Below are experts of layer 3 (counted from 0) of a mixture-of-experts language model. Rows are named router (the router's row for the expert), up (a neuron's input weights, with its number) and show model dimensions 128-191. Each number is 128 + 32 x the weight over its row's rms, rounded and kept within 0 to 255.
Before each expert's rows: "gets" lists some tokens that make up at least twice as much of what it gets as of all text; "mostly gets" lists some tokens that are sent to it at least half of the time. This comes from a sample of Wikipedia text that the model never trained on. Tokens count by the router's weight.

# expert 33
gets: " ", " %", " Party", " Votes", " km", " Length"
mostly gets: " ", " %", " Candidate", " Length", " Turnout", " ±%"
router [194 107 128 192 114 141 193 201 131 112 106 151  86  92 131 126 169 117 128  60 139 146 172 129  64 118 127 131 133 139 177  96 150 211  69  80 163 113  60 170 166 121 124 108 122 146 175 120 131 110 123 162 112 193  47 106 122  66  64  90 113 173 151 222]
up14 [ 77 118 108 116 115  82 152 144 165 109  68 180 168 130 170 164 158 174 167 135 124 131 194  98 121 151 107 149  98 139  99 125 118 118  63 120 137 180 102 136 128 101 140 112 154  89 131 122  81 181 161 168 112 139  92 168 135  96 109 142 126  66 112 173]
up15 [160 146 148 173 162 123 111  89 170 139 156 160 133 117 184 134 106 135 172  87  65 101  92 124 115 125 154 105 146 108 208 128 174 151 191 126 109 165 176 141 121 137 104 152 154 131 126 159  72 170 103 126 167 157 140 113 106 178 138  88 150 125 112 112]
up16 [131 145 116 110 137 105 125 101 125 142 150 174 162 101  52 153 150 125 127 172 143  86 163  85 145 151 161 178 183 108  87 113 117 152 151 127 128  97  83 125 139 181 139  95 130 117 152 138 138 108 110  66 127 143 133 156  94 144 143  95 117 181 130 125]
up17 [110 134 129 137 111 137 124 185 158 109 133  98 143  98 156 142 190 185  73  94  94 135  55 147 123 122 141 145 105 135 118 122 122 129 111 124 154  73 159 157  96 161 139 101 131 113 147 162 162 159 141 158  87 117 153  79 135  85 147 160  86 128 114 108]
up18 [112 154 149 164  60 129 135  91  97 101 103 143  95 142 126  86 128 131  95 144 160 163 189 101 111 158 115 147 114  87 151 121 153 147 123 122 141 130 149 152 174 164 102 131 146 123  99  59 143  97 117 164 158 167  93 133 175 152 166 130 119  98 130 166]
up19 [158 111  81  68 164 147 108 119 108  98 162 107 127 131 136 132 152 174 149 163 106 165 144 176 150  47 111  98  52 118 120 134 151 156 115 189 122 133  89 155 177 195 104 123 162 101 216 148 155 135 139 159 123 128 126 129 136 121 127 138 138 141 153 103]
up20 [140 107 149 133 116 142  84 155 118 159 179 157 107 112  79 143  98 171 118 185 213 163  94 146 107 136 156 118 173 131 123  84  99 158 124 118 108 101 170 187 167  65 116 141 118 131  97 198  85 125 188 157  82  55  97  83 120 148 183 111 128 153 127 173]
up21 [129 113 142 131 124 161 104 177 127 106 173  90  97  82  93 130  88  68 104 130 120 144 136  83 113 134 173 212 179 140 195 102 165 112  87 140 132 141 127 112  86 140  92 172  93  67 102  74 103 106 165  96 118 134 134 151 110  76 133 178 106 165 122 131]
up22 [155 134  93 103  98 149 146  93  94 126 157 131 105 151 134 156 120  85  98 169 124 113 155 174 107 114 174 106  95 203 123 154 119 129 109  99 131  79 162 139 146 140  77  67  82 171 165 123 167 148  77 153 124  64  97 111 131 142 147 188 116 150  89 187]
up23 [153 153  86 114 164 109 117 163 112  95 105 165 100 121 160 152 125 176 138 130 180 125 194 117  82 141 109 146 131 172 176  99 105 173 145 165 116 131 121 120  84  71 109 127 110 156 163 107 101  58 112 197  92 173 102  92 132 134 166 150 122  83 111 143]
up24 [143 112 167 135 143 164 179 100 115 123 115 173 196 128  93 103 143 137 105  82 143 127 176 103 163 131  93 148 159 161 160 124 138 121 157  96 129 120  76 158  60 104 125 147 105 164 106 143  89 107 187  94 141  95 117 201  91  61 111 141  63 131 126 131]
up25 [139 122 136  93 136 114 187 106 106 180 163  66  76 119 127  82  97  84 111 126 147  99 157 177 114 112 140  91 152 150 146 170  81  60 116 110 168  93 198 112 195 140  91 174 162 148 182 151  98  86 151 146 113 133 108 120 125 146 110 175 127 200 108 129]
up26 [ 85 137  94  88  70  97 134 141 112 102 176  88 107 136 153 151 155 153 184  86 185  96 112 118 136 120 107 186 214 159 208 134  55 107 130 140 138 160 121 130  60 107 128 132  82 138 119 129 111  74 118 152 188 135 143  86 127 106 110 122 131 129 144 126]
up27 [142  91 122  89 146 137 111 140 151 120  57 172  68  89 124 111 155 128 147  91 157 182 121 212 169  95 128 123 137 121 148 104 119 148 157 138  91 152  51 141 121 108 140 187 111 125 114 114  95 123 152  90 135 115 119 132 100 170 155 134  86 140 115 192]
up28 [169 107 139 146 114 141 120 120 101 189 102 136  93 188 151 174 167 123 110 166 156 160 135 114 123  93 196  38 111 144 102 152 122 112 117 126 122 136 183 143 157 130 150  35 158 123 169 120 121 154  77 136 101 125 117 144  98 147  46 115  95 171  66 169]
up29 [121 187 128 142 116 102 168  88 146 158  88  97 135 123 147 113 151 139  88 119 123 109 129 168 151  48  70 123  94 163 164 103  94 149  97 205 118  45 136  87 114 139 137 140 103 121 134 182 148 120 194  81 174 140 178 162  92 127 168  93 154 141  92 132]
up30 [149 144 120 153 132 143 113 170 109 118 155  92 105 128 112 138 116 171  89 181  98 127 115 100 124 161  65 109 129 110 131 183 170 126 114 120 160 109 148 136 120 126 155  98 114 113 196 146 163  96 115 108  30 126 144  91 133  80 132  83 121 154 152 138]
up31 [124  95 129 190  96 144 113 161  78 185 177  28  59  96 139 134 118 115  78 122 180  89 142 135 139 158 132 137 151 107 108 128 135 154  83 175 124 137 128 138 108 112 105 132  75 144 176 118 125 107 157 123  82 108 148 205 104 150 164 179 138 183 110 124]
up32 [119 171 171 151 148 164 131  29 175  93 152 139 119 122 103 150 150 156 135  49  66  92 152  90  58  86 142  93 151 107 103  86 133 187  61  86 100 123  93 164 105 114  89 121 114 156  94 128 128  71 147  94  90 126 114 193  92 129 130  39 118 119 145 185]
up33 [141  78  93 134 136 128  68 100 136 144 156 140  91 115 112 129  67 156 167 133  78 165 168  94 141  65 110 178 166 133 128  99 161 140 112  75 132 132 143 187 144  79 135 133 157  52 134 174 146  75 149  92  97 130 103 152 105 122 123 149 145 124 118 162]
up34 [105 178 108 213 158 122  98 126  89 165  88 199 136  95 105  36 142  89 121 120 105  95 150 185  68 136  98 143 106  68 157 111 147 109 119  51 155  98 144 108 124  94 164 142 191 128  97 129 160 110 131 147 121 158 108  51 178 167 138 156 140 126 111 175]
up35 [ 95 185  71 118  71 182 112  99 115  56 154  90 122 119 132 156 108 168  88 144 145 146 162 153 133  80 132  90 130 196 146 119 108  96 140 108 141 142 191  91  95  62 131 138 101 122 150  99 207 120  75 144 145 151 154 121 121 168  90 176 126 145 163 147]
up36 [ 78 113  79 143 120 207 118 113 126 170  89 195 152 115 163  95 109  70 111  92  95 128 189 134 102 164 121 141 135 133  98 132  73 134 116 105 113 139 154 100 119 187 118 134 116  81 131 177 131 145 120 150 117 137  92 170 109 155 133 146 137 138  78  89]
up37 [127 130 112 147 147 110  67 137 154 117 143 160  69 135 126 141 137 109 130 136 144 135 126 168  95 165 107 131  69  59 138  92 151  96  93 151  71 104 215 113 141  95 129 136 130 133 150 128 167 117 129 179 129 153 126 142  88 141 134 118 141 111 102  67]
up38 [106 130 116  68 146 147 103 121 154 138 125 173 143 110 157 115 104  80 146 196 169  92 125 157 126  85 142 154 141 117 101 114 118 160 171 144 169 176 132 128 120 157  70 153 169 165  99 107 158 147 152 162 190 123 180 171 117  98  94  86  74  33 172 143]
up39 [111 171 117 134 156 146 178 133 112 156 171 131 132 154 145 164 138 108 114 157 144 153 142  98 100 123 144 204 136 102 159 154  82 194  64 139 149 121 103 153 107 145 165 122 108 144 123 171 138 129  82 109 131  84 114 186 143 112 105  77  83  98 116  61]
up40 [176 125 112 192 127 140 147 138 115 167 175  93  72  89 169 148 121  68 119 151 164 142 160 122  97 164 131 196 104 133 127 113 110 123 104 155 184  88 128 163  88 132 107 172 118 116 128 132 158 131 122  60 151  94 205 179 139 130 138 101 112 171 171 105]
up41 [119 103  86 123 138 148 114  86 166 105 118 149  87 122  86 129 136 129 158 128  75 106 183  91 125 164 152 175 200 128 140 113 152 130  58 139 123 184 113  88 193 157 137 109 113  64 124 103 129 126 111 109 157 127 152 112  53 185 136 119  97 138 108 132]
up42 [130 120  83 107 150 125 120 131 158 120 109 187 173 135  92  70 118 115 193 145 137  92 127 131 147  88 130 149 187 109  86 158 147 170 178 130 130 103 104 100 106 144 113 142 140 145 113  97 166 126 167 174 107 128  86 129 137 137 123 143 129 119 118 145]
up43 [161 147 137 149  44 139 169 127 138 167 130 119 131 118 148 154 175 158 106  92 191 175 142 140  93 110 153  82  90  72 120 158  86  87 117 133 118 115 134  96 124 147 172 103 118 136  92 152  79 111  88 127 100 126  90 121  90 163 144 174 136 141 115 168]
up44 [148 163 144 155 103 137 128 150  76  89 135 153 120  96  86 137 121 167  64  63 188 118 131  91  76 172 109  76 172  95 128 120 171 108  97 137 122 133 160 104 128 184 206 124 169  49 100 100 111 129 155 115 160 127 179 145 130 121 115  96 109 120 101  83]
up45 [123 158 170 150 151 148  98 145  97 154 130 133 147 131 183  79 163  94 123 104 131 152 141 174  54  92  99 161 137  87 190 101 237 146 108 121 130 102 178 114 203 127 124 138  93 135 112  83 106  80 121 108  92 128 133  91  68 103 138 118 139 129 141 124]
up46 [118 111 142 146 133  95 107  93 140 162 102 128 126 103 166 125 133  57 139 127 110 118 141 122 151  61 134 113 181 105 147 101 105 105 155 165 127 122 137 194 119 169 126  95 123 162 109 113 127  99  37 103 120 175 167 174 128 141 107  77 116 140 128  88]
up47 [185 148  87 134 107  87 141  98  61  88 107 150  86 136 128 109 157 137 141 125  87 120 125 134 120 128 167 132  91 171 155  94 118 166  99 101  98 182 122 112 165 148 178 159 145 141 131  73 136 117 118 119 169 180  99 114 183 121 112 110  90 152 118 165]
up48 [ 94 146  73 148 106 136 151 114 127 121 142 139 133 121  87 127 147  94 135 149 135 107 166 140 124 133  88 167 178 139 110 132 118 169  84 133  99 157  89 184 148 100 129  91 147 120 147 150 112 109 176  87 159 121 126 119 102 138  88  74  98  84  65 139]

# expert 51
gets: "'s", " |", "-", ";", " \\", "born"
mostly gets: "(\\", " god", "_\\", " CEO"
router [134 124 119 173 156 156 164 149 105  99  90  90  76 118 165 144 165 150  87  90 129 108 155  78 106 124 156 137 134  81 152  84 158 153 117  87 147  87  91 162 127 158 142 160 167 167 151 143 141 157 154 117  92 145  97  89 160  96 105  93  88 165 182 142]
up14 [146 112 126 158 111  81 111 133 127 121 134 163 107 121 122 108  78 167  90  97 126 122 152 117 156  87 158  72 153 111 166  95 137 146 173  62 121  96 173  84 140  41 208 165  98 204 170 100  76  95 148 129  81  99  95 164 122  64 124 153 157 132 133 136]
up15 [127 103 111 118 158 143 127 177 210  82 114 176  74 143 139 147 122 118 152 117 133 136  98 141  62 106 118 132  85 123 120 177  96 175 136 158  73 124 139  90 132  92 149 132 109 127 127 158  86 105 187 130 114 121  97 116 146 123 119 104  89 153 178 127]
up16 [100  95 103 116  72 162 158 184 118 101 168 115 121 179 147 173  43 130 118 129  79 138  77 146 120 159 114 157 138 130 136 100 111 144 106 111 144 129 109  95 158 155 141 110 143 141 133 186 111 104 157 138  93 136 140 142 119  98 103 152 137 106 108 144]
up17 [172 127  76 105 121 124 132 168 161 146  83  85 199  72 130 167 200  81 111 175  89 116 150 161  77 117 155 144  95 106 105 146 121 127 105  65 168 151  90 117 134 185 117 164 115  96 107  80 137 145  93  42 131  79 119  95 114 170 137 145 154 126 157 126]
up18 [ 68 156 110 145 103 144  58 132  89 177  89  90 100 162 129 169 131 136 132 168  46 138 124  93 140  96 184 129 108 140 125 173  95  81 141 151 138 143 124 168 152 113  94 131 141 107 117 124 153 144 120 130 127  56 107 151 186 105 163 136  47 127 127 136]
up19 [109 107 140 155 121 116 140 136 125 149 118  92 136 171 150 130 137 139 101 186  91  57 146 133 148 123 119 113 143 132 159 152 134 138  99 119 108 132 125 115 109 130 102 125 117 134 131 121  49 182 106 136 140 100 134  71 125 109  93  54 150 135 201 132]
up20 [ 82 152 151  98 121 150 159 177 135  99 189 165  95 130 142 166 126 168 106 135 144 177 121 120 142 106 156 158 171 182 147 172 124 127 123 143 145 117 115 186 125  65  78 129 133  82 153 125 163 126 134  89 147 150  18 164 135 202 112 123 116 106 143 158]
up21 [ 25 212 109 144 176 137 120  77 114 100 113 176 190  77 113 136 111 143  63 151 123 127 130 148 116 129 136 149 131 126 115 107 136 159 108 125 132 131 144 185 129  87 119 108 121 101 145 143 175  91 183 126 117 134 195  53 157 200  62 148 139 133  83  86]
up22 [183 116 119  71 103 133 135 116 105 104 134 107  56 170 155 162  74 180 156 150 168 136 166 156 129 115 121 113 118  97 136 156 145 115  91 146 177 140 134 139 121 117 137 169 144 165 110 127  66 117 162 152 117  98 115  77 100 164 128 112  99 163 143  93]
up23 [155 128 134 100 154  81 130 132 138 144 114 179  61 122  95 164 152 151  73 152 108 123 135 123 158 174 163 136 182  69 172 139 196 133 103 138  87 164 113 154 175 176 191 113 103 112 183 140 140  93 122 113  62  89  47 126 133 167 183 105 106 109 166 119]
up24 [139 149  90 157 187 131 120 125 113  81  77 123 143  89  71 113 206 140 236 172  90  96 133 144  77 131 137 159 154  82 126 147  95 184 183 105 182  95 143 137 189 176  64 103 159 145 140  83 146 161 134 133 151  99  96 144  92 154 131  73 107 119 176 103]
up25 [120  78 142 175 152 145 144 139  86 134  78 158  90 164 127 140 102 135 114 198  93 118  83 123  91  97 149 151  53 152 135 113 139 120 113 144 135 130 140 136 136 139 135 117 141 166  94 148  78 164 158 133  94 165  95  96 107  39 106  76 118  94 117 137]
up26 [163 121  98 101 163 116 113 107 156  87  62  89 146 163 189 101 107 166 104 108 165  82 103 173 147 121 132 126 102 143 185  86 154 167 178  95 113 129  84 176 140 153 136  90  91 170 100 134 131 159 168 130 181  79  84 172 119 119 109  99  98 131 159  94]
up27 [149  99 138  81 121 125 149 153 134 113 124 174  83 132 198 100 114 141 109  96 126 103 115  52 143 105 157 110 123  98  94 110  86  96 171 142  97 115 117 147 129 113 130 151 202 123 100 144 172 144 147  66 136 141 135  65 166 152 189 112  71 170  94 140]
up28 [180 128 147  76  99  76 122 120 155 129 116 128 177 102 118 157 127 144 148 125  58 123 117  86  95 107 182 100 185  63 139  87 142 124 146  96 128 147 195 182  62  94 125 169 108 119 150 133 175 100 178 106 135 136  90 157 118 136 140 171 142 144 137  96]
up29 [164 135  93 159 112  91 147 140  53 175  78 178 164 158 148 155 123 140  95 131 106 136 169 144 167 149 157 123 176 164  88 125 165 164  73 185 180  96 123 109 132 135 126 113 162 116 130 152 133 114 129 150 125  92 120 129  87 148 140 102 108 145 173 123]
up30 [161 170 106 139 188  76 120  97 109 142 160 114 113 104 152 150 153 136  88 145 145 104 117 117  88 124 156 104 108 123 148 180 132 132 109 125 150 158 126 130 110 214 174 179 106 153 165 149 122 144 209 165 110 119 144 122 122 192 134 123 137 178  98 147]
up31 [126 130 128  89 174 112 155 144 101 107  40  74  80 188 165 129 128 191 111 147 114 148 144 132  83 162 124 132 126 170 177 165 111 158 114 105 134 152 113 151 136 145 119 160  87  94 141 136 120 134 121 135 117 145 146 155 192 135 106 154  57 103 148 136]
up32 [181  94 148 145 135 107 161  77 127 113  88  81  98 137 208 143  68 151 138 106 124 217 128 130 178 107 112 167  93 109  95 123 208 155 112  93  91  84 128 137 149 120 120 170 159 118 119 186 197 169 138 130 121  85 119 171 130 142 107 153 102  99 111 134]
up33 [123 131 119 102 116 158 157 129 136 139  81  68 171  75 163 126 127 103 142 154 184 157 104 168 150 110  94 121 194 145 176  99 204 185 126 125 150 146 142 127 139 132  93 171  31 136 165  85 140 147 154  48  99 107 114 124 146 112 113 178 132 163 120 128]
up34 [169 153 136 159 185 114 138  81 181 136 128 100 142 159 211 111 150 130 111 108 195 113  83 105 136  99 115 143 131 139 154 150 191 144 104 129 139 138 136 133 138 183 138 101 119  81  91 130  77 148 118 144 159 113 125 220  96 120  85 124 154 106 118 201]
up35 [173 150 122 126  49 166 107 107 159 119  73 148  92 165 137 131  76 134 158  16 128 152  93 152 106 127 169 119 161 129 164  86 112 143 176  84 172 144 124 134 121 133 103 109 156 123 165 123 118 147 168 173  72 150 181 186 136 127 138  94 188 120 108 150]
up36 [112 139 110  98 132 153 145  73 150  96 135 174 124  96  94 154 163 132 198 135 117 129 111 103 166 153 130 164 174 147 191 108 218 153 116 107  96 118 127 139 124 124 133  95 138 169  64 111 158 165 147 126 153 102 138 116 146 130 156 110 107 151 140 123]
up37 [112  58 208 109 131 211 139 192 116 136 111 180 149  81 141 143 126 125 123  90 136 115 155 166 121 108 157  94 160 123  93  85 134 160 163 102  83 182  71 170  60 138 103 143 149 130 135 138  33 125  97 189 106 100 137 152 140  94 129 144 121  98 138 107]
up38 [ 83 108 145 118 178 177 119 147 135 166  69 126 107 148  79 160 182  92 175  72 122 111 129 127  89  88 122 148  80 102 185 121 193 121 162  88 147 185 189 165 141  85 162 167 149 134 123 136 101 154 194  92 108  98  85 131 153  75 195 104  44 129 114 144]
up39 [ 95 100  96 123  71 188 113 141 155  92  86 114 154 139 128 139 152 113 125 153  79 165 121 115  95 138 123 159 184  68 105 110  69 159 117 125 156  89 105 142 108 147 135 157 107  89 140 153 206 182 107 178 138  73  89 137  76 145  98 130 110  69 161 142]
up40 [157 109 160 112 102 102 131 126 211 143  90 160 145 111 147  98 109 113 142 101 138 113 180  80 136  97 113 167 163 133 126 130 181 146  85  76  82 134 100 186 141 134 143 134 170 141 195 128 161 188 133 133  90 111 101  60 173 153 173 120 143 150  82 126]
up41 [164 132 139  73 186 130 128 155 144 111 127 126  93 187 152  71 110 124 123 104 152  96  95 184 135 131  72 104 117  46 105 126  90 120 189 105 121 123 122 126 202 112  81 173 132 164 126 130 157 155  92 110 170 141 144  94  71 160  88 119 105 109 135 164]
up42 [171  88  80 122 118 173 108 161 130 122 170 156 119  99 106 169  95 204 107 145 146 100 113 103 114 143 126 137 151 131 146 134 152 157 126 128  90 126 112 194 130 133 166 101 172 101 121 153 146 210 200 120 117 122 171 153 104 114 124  73 113 118 115 111]
up43 [111 167 132 137 169  87 143 138 196 134 103 150 121 150 156 164 132 141 103 171 177 152 107 122 195 185 107 139 100 100 142 109 150 160 157 109 140 107 137 167 118 108  82 155  76 108 161 161 126  95 119 129  80 142 115 156 153 132 101 144  63 103 151 177]
up44 [161  91 120 126 131  73  42 143 105 121 143 118 122  90 122 142 152 213 101 111 147 117 172 102 188 131 142 111  94 121  63 159 109 141 131 107 100 166 113 109 154 115  60 107 127 113 113 151 117 188  92 101 133 195 126 133 130 115  99 130 136 155 119 111]
up45 [136  86  65 183 134  48 171  67 124 132 133 103 123 146 104 142 137 169  56  91 172 144 109 121 134 115 105 137 117 128 103 116 157 141 111  73 100 106 185 157 157 118 124 133 117 158 141  93 137 161 120 152 102 147 118 104 151 110 192 164 142 216 177 165]
up46 [124 158 126 129 141 111 125 195 103 129  63  83 104 118 145 118 174 165  61 106 108 163 138 138 142 201 191 136  92  80 130 193 110 144 149  91 156 193 157 122  48 105 189 115 128  65  79 151 124 112 137 118 130 188 149 114 120 173 171 144 100 163 170 150]
up47 [135 135 116 123  57 137 118 129  91 114 132  53  81  95  76 120  71 151 128 125 151 109 116 123 132 183 154  59 135 178 152 131 124 148 122 186  71 135  79 145 106 158  60 136 164  95 173 133 120  90 108 109 132 157 113  61 157 141 172 101 108 123 179 144]
up48 [168  21 138 141 118  85 146  97 124 121  58 132 102  82  98  67 121 142  90  95 176 153 112 126 120 223 141 121 138 212 144 114  92 106 125 164  76 168 139 121 124 141 154 129 152 182 107 108 130 130 198 124 146 198 144 121 100 131  82 172 147 130 130 128]

# expert 16
gets: " her", " their", " its", " his", " g", "=="
mostly gets: " householder", " gu", " herself", " fr", "OS", " reg"
router [133 125 120 173 157 157 163 149 104  99  90  91  76 119 165 144 165 150  87  90 129 107 154  78 105 124 155 137 133  81 153  84 159 153 115  87 147  87  91 161 126 158 143 159 166 166 151 141 140 158 155 118  93 146  96  90 159  96 106  93  88 165 182 141]
up0 [199 118  99 160 133  71 103 139 130  73  79 130 143 128 109 170 129 193  98  83 107  91 126  83 172 114 118 135 132 173 134 143 139 126 159 142  60 153 230 123 113 138 168 132  95  92 127 150 144  96 210 120 139 123 129 133 143 125 102 129 124 127 133 116]
up1 [150 112 127  90 100 136  78 168 133 112  94 118 125 128 153 199 124 151 138 116 191 158 154 132 133 144  84 153 103 117 126 110 121 201 154 137 135 114 164 108 163 136 118 159 101 106 140 149 172 132 126  93  92  89  79 121 140 116 104 125 131 159 162 126]
up2 [ 77 137 124 155 219 172 149 128 116 122 104  74 134 148 110 112 140 150  81 122  97 117 108 139 132 125 131 154 138  98 133 114 172 128 142 137 122 128  96 129 112  80 175 145  76 130 137 100 144 201 104 101 121  73 194 117 143 132 123 125 202 134 164 113]
up3 [151 154 136 112 174 101 104 134  76 143 107 139  96 112 130 151 131 124 156 107 128 137  97 107 138 141 159 133 148 123  66 139  97 170 102 141 164 121  97 117 109 143 128 134 102 134 175 147  78 117 158 122 188  87 110 122 133 118  88  97 181 162 134 167]
up4 [171 119  68 174 117 126 154 135 148 185 111  99 187 161 140 148  89 182 162 158 166 173 148 122  65 121 168 133 104 125 129  66 171 188 118 133  97 120  93  73  90 132 104 132 131 121 113  74 181 143 148  81  80 178 114 143 150 152  85 132 142 121 115 133]
up5 [179  98 150  74 118 132 143 155 146  78  91 143  93 169  92 131 110 103 121 137  53 141 135 122 112 158 155 114 155 100 122 106 132 146 113  59 151 125 180 151 108 145 186 138 114 140 106  88 125 128 127 141 117 178 107  96 201 134 168  90 109 157 161 132]
up6 [119 153 142 148 171 106  78 142 133 149  76  92 126 118 127 234  83 152 133 108 144 131 122  93  77 161 106 174  57 114 119  94  86  61 127 155 127 114 139 116 107 161 134 151 153 113  83 141 167 129 136  43  64 135 159 137 179 158  73  79 120 121 162 144]
up7 [135 141 140 138 157 109 115  82 113 129 119  41 108 185 147  79 165 118 129 159 145 139 157 125 152 125 106 102  72  77 182 117 173 194  81 152 157 112 144 137 140  92  97 133 111 146 118 130 168 154 103 128  67 113 125 166 131 151  94 122  98 153  90  83]
up8 [138 137 135 174 148 138 182 154 120 135 124  80  91 140 166 176 132 112 156  85 149 197 114 133  98 142 136  95 167 108 177 120  90 117 103 172 107  88  75 135 114 137 138 102 166 155 122 160  82 187 123  87  67 140 164 123 143  88 166  85 153 143  70 195]
up9 [130 126 149 133  81 122 114  94 105 155 108 129 129 158  97 177 131 138 174 176 156 172  86 147 166 139 149  92 103 118 112 148 131 134  85 110 178  92  86 124  82  42 135 118 123 163 122  76 138 144 150 144 109 191 125 105  83  86 170 138  62 138 124 150]
up10 [136 105 116 105  93 139 142 123 142 150 119 165  95 113 108 162 125 200 134 152 189 166 136  84 123 181 182 169 141 120 108 121  93 111 133 213 104  66 140 134 170 136 122 157 100 129 174 119 143 106 170 143 110 154  90 106 137 140 104 159 111 233 143 106]
up11 [118 109 138 208 162 116 156 154 126 117 169 130 138 106 161 107 161 149 152 139 159 157 155 153 113 101  92 169 131 155  73 107 124 166 140 179 144 124  95 153  68 155 101 147 175 108 131 136  73  80 103 172 147 113 141 140 127 125 189 149 126 119 130 113]
up12 [112  83  82 128 110 111  98 149 196 110 119 130 158  93  94 145  80 159  83 102 156 132 104 115 155 115  88 174  59 174 142 112 132 103  90 139 163 125 149 172 129 126 177 124 169 173 172 193 158  95 166 115  96 150 161  95 150 100 141 192 108  73 109 169]
up13 [ 92 137 119 130 156 134 142 148  65 129 108 151  80 206 106 137  93 123 112 127 150 100  90 149  87  74 110  98 109 135  67 166 182 111 105 163  99  88 129 155 165  85 106 137 131 128 164 147  55 121 126 128 116 100 128 169 120 108 106 153 145 116 110 134]
up14 [ 45 132 127 130 170 117 126 105 129  83 150 109  87 124 255  73  77 113 124 127 165 152  90  69 107 129 140 136 107 125 101 128 175  87 137 159 166  80 125 125  85 150  98 108 185 171 150 103 119  85 130  90 120  99 120 124 158 118  58 149 111 142  92 152]
up15 [146  85 117 154 136 187 123 112  83  87 154  94 101 143 125 168 116 106 118 142 116 136  98 160 185 154 156 106 131 172 111 122 178 171 124 104 122 132 128 160 136 155 177 144 102 114 128 202  74 123 173  48 153 134 205 177 125  90 158 109 202  81 169 155]
up16 [165 108  96 107 153 143 123 175 128  95 147 194 155 140  81 137 123  84 110 104 146  97  98 104 134 195 118  70 146  83 159  55 208 108 127 135 181  82 140 150 148 152 177 135 110 115 157 126  88 124 167 106 109 148 163 154 130  99 106 164 102 106 168 140]
up17 [ 69  80 169 156 122 146 136 158  86  88  81 117  99 149 162 122 168  90  57 143  67 105 133 151 192  92  88  53 160 137 115 120 114 112 115 134 130 147 141 174 133 130 125 110 195  77 169 177 161  92  86  90 108  97 143 108 138 112  65 124  79 135 122 164]
up18 [149  99  96 152  94 147 171 115 155  98 108  72 150 145  87 159 140 140 171 135 145 130 100 113 106  96 197 143  84  72  82 108 120 129 198  53 170 107 142 145 130 138 134 121 139 119 161 132 130 153 148 179 128  94 114 182  82 121 123 155  56 230 144 122]
up19 [ 88  96 161 153 140  95 194 181 139  87 105 140 116 113 193 194 188 114 108 174  82 142  93 125  42 102  91 153 126 117 102 129 156  89 124 132 118 117 147 146 132 141 102 111 177 124 128 129 176 158 144 111 139 137  78 160 208 119  82 129 142 163 135 137]
up20 [115 117 155 152  93 185 104 105 118 125 109 155 135  66 131 133 111  90  68 136 152 104 138 133 100 134 119 107 126 128 111  71  67 121 151 132 161 120 183 130 199 131 112 156  88 101 154  88 171 133  96 126 125 109  88 163 149 144 150 125  89 141  99 134]
up21 [108 128  73 132 104 167 164 105 113 118 137 142 121  85 138  98 105  73 104 115 143 144 131 125 159 126 209  72  89 141 163 154 199  88 120 146 169 201  93  99  90 187 158 155 136 110 118 164 123 146 134 126 128 106 116  76  96  89 152 179 107 154 127 135]
up22 [104 110 154 115 135 209 134 104 154 155 112 129 133 147 110  75 150 195 120 107 110  82 155 141 174 137 122 160 143 129  67 102 147 154  99  55 110  98  99  92 149  93 166 132  99  97 134 134 129 108  97 166 161  86 121 126  68 101  48  81  86 196 125 115]
up23 [115 147 100 150 201 160 142 119 137 151 118 119 164 119 134 118 157 141 195 154 139 167 108 100 114  71 181  96 132 112  98 109 252 158 176 143 161  89 115 167 159 135 134 175 110 167 113 126 180 171 173  92  94 119  97  70 131 128 104 132 162 123 158 108]
up24 [124 115 136 149 157 118 102  60 118 163 118 124 152 132 149 174 148 146  82 138 158 161 156 105 157 152  96 131  84  47 101 123  65 144  84 153 102 112 121 139  95 161  81  92 119 129 149 141 125 133 159  68 112 183  93 166 176 120 120 132 158 121 122 123]
up25 [186  90 100 167 116  97 152 177 108  95 139 120 181 163 128 101 149 157  85 114 132 130 114 118 153 147  64 121  82 104 130 115  76 202 168  57 142 156 123 114 142 223  73 171 139 134  74 158 150 164 169 135 116 188 111 119 156 108 147 136  84 134 132 147]
up26 [ 84  59  82 170 152 126 125 123 128 169  94 178 168 136 130  95 103 127 110 162 108 129 188 143  80 146 130 137 112 153  95 133 131 122 114 129  87  83 147 149 119 128  97 102 160  99 132 136 197 164 166 141 134 118 126 160 123 133 123 174 110  81 158  99]
up27 [161 110 118 101 127 171 160  77 116 144 124 133 179 104 132 125 123 126 124 103 139 130 148  82 134 111 151 120 182 148 119 116  85 151 183  86 134 124 148 112 172 128 124 115 145 166 137 145 147 230  79 113  52 211 104 180 107 161 195 189 163 129 130 127]
up28 [206 111 123 129 125 167 167 140 130 117 111 135  88 159 201 115 169 112 116 119 163 136 108 126 102 136 150 130  99 156 103  98 172 141 132 178 131 128 157 179 109  82 107 160 150 135  88 172 143 108 127 163 130 122 126  95 126  68 124  88 141  50 168 136]
up29 [108 124 174  49 132 104 141  86 222 104 116 194 101 126 104 141 128 130  70  85  59 170 103  97 143 116 147 151 201  90  87 192 133 152 180 121 159 124 104 149  99 138 139 104  97 129 143 115 146 124 140 130 163 153  94  74 225 146 141 133  94 143 108 172]
up30 [162  81 113 190 131 144  89 180 112  94  85 181 145 140 125 109 111 119 154 115 142 138  78 176 101 128 152 186 124 101  73  80 135 118 116  80 144 152 178 154 114 138 146 133 103 152 167 163 158 114 114  87 118 144 158 161 157 142 101 157 113 139 157  89]
up31 [204 159 175 149 105 111 106 123  55 101 141 162 123 107 125 177  72  98 143 120 145 162 142 137 141  72 127 159 115 140 167 165 138 114 121 107 122 129 172 121  87 146 183 119 164 132 138 111 169 134 219 132 139 148 135 120 122 129 174 140 138 135 176 134]
up32 [117  83 134 137 146 101 113 143 109 140 113 103 118 119  91 120 104  95 103 151 166  91 111 148 119 129  56 143 128  75  97 157 144  76 167 107 177  95 128 151 141  83 110 212 163 141 167 113 184 114 107 152 123 129 135 104 173 122 156  88  88 167 163 124]
up33 [159 135 151 155 158  92 132 128  72  96 120 148 156 130 140 166 157 179 115  61 156 164 188 115 133 141 100 130 113  76 107  85 129 164 159  30 163 161 175  97  54 146 166 133  61 103 149  90 139  85  89 146 102 115 113 137  81 112 114 103 141  89 163 164]
up34 [102  87  47 139 169 109  83 109 131 155  61  52 137 180  86 170 130 109 156 133 166 137 157 133 187 116 128 109 150 116 107 121  98 131 128 186 128 129 163 146 186 114 103 112 177 137 148 109 129 165 206 121 105 126 107 103 132 123  75 125 105  97 191 178]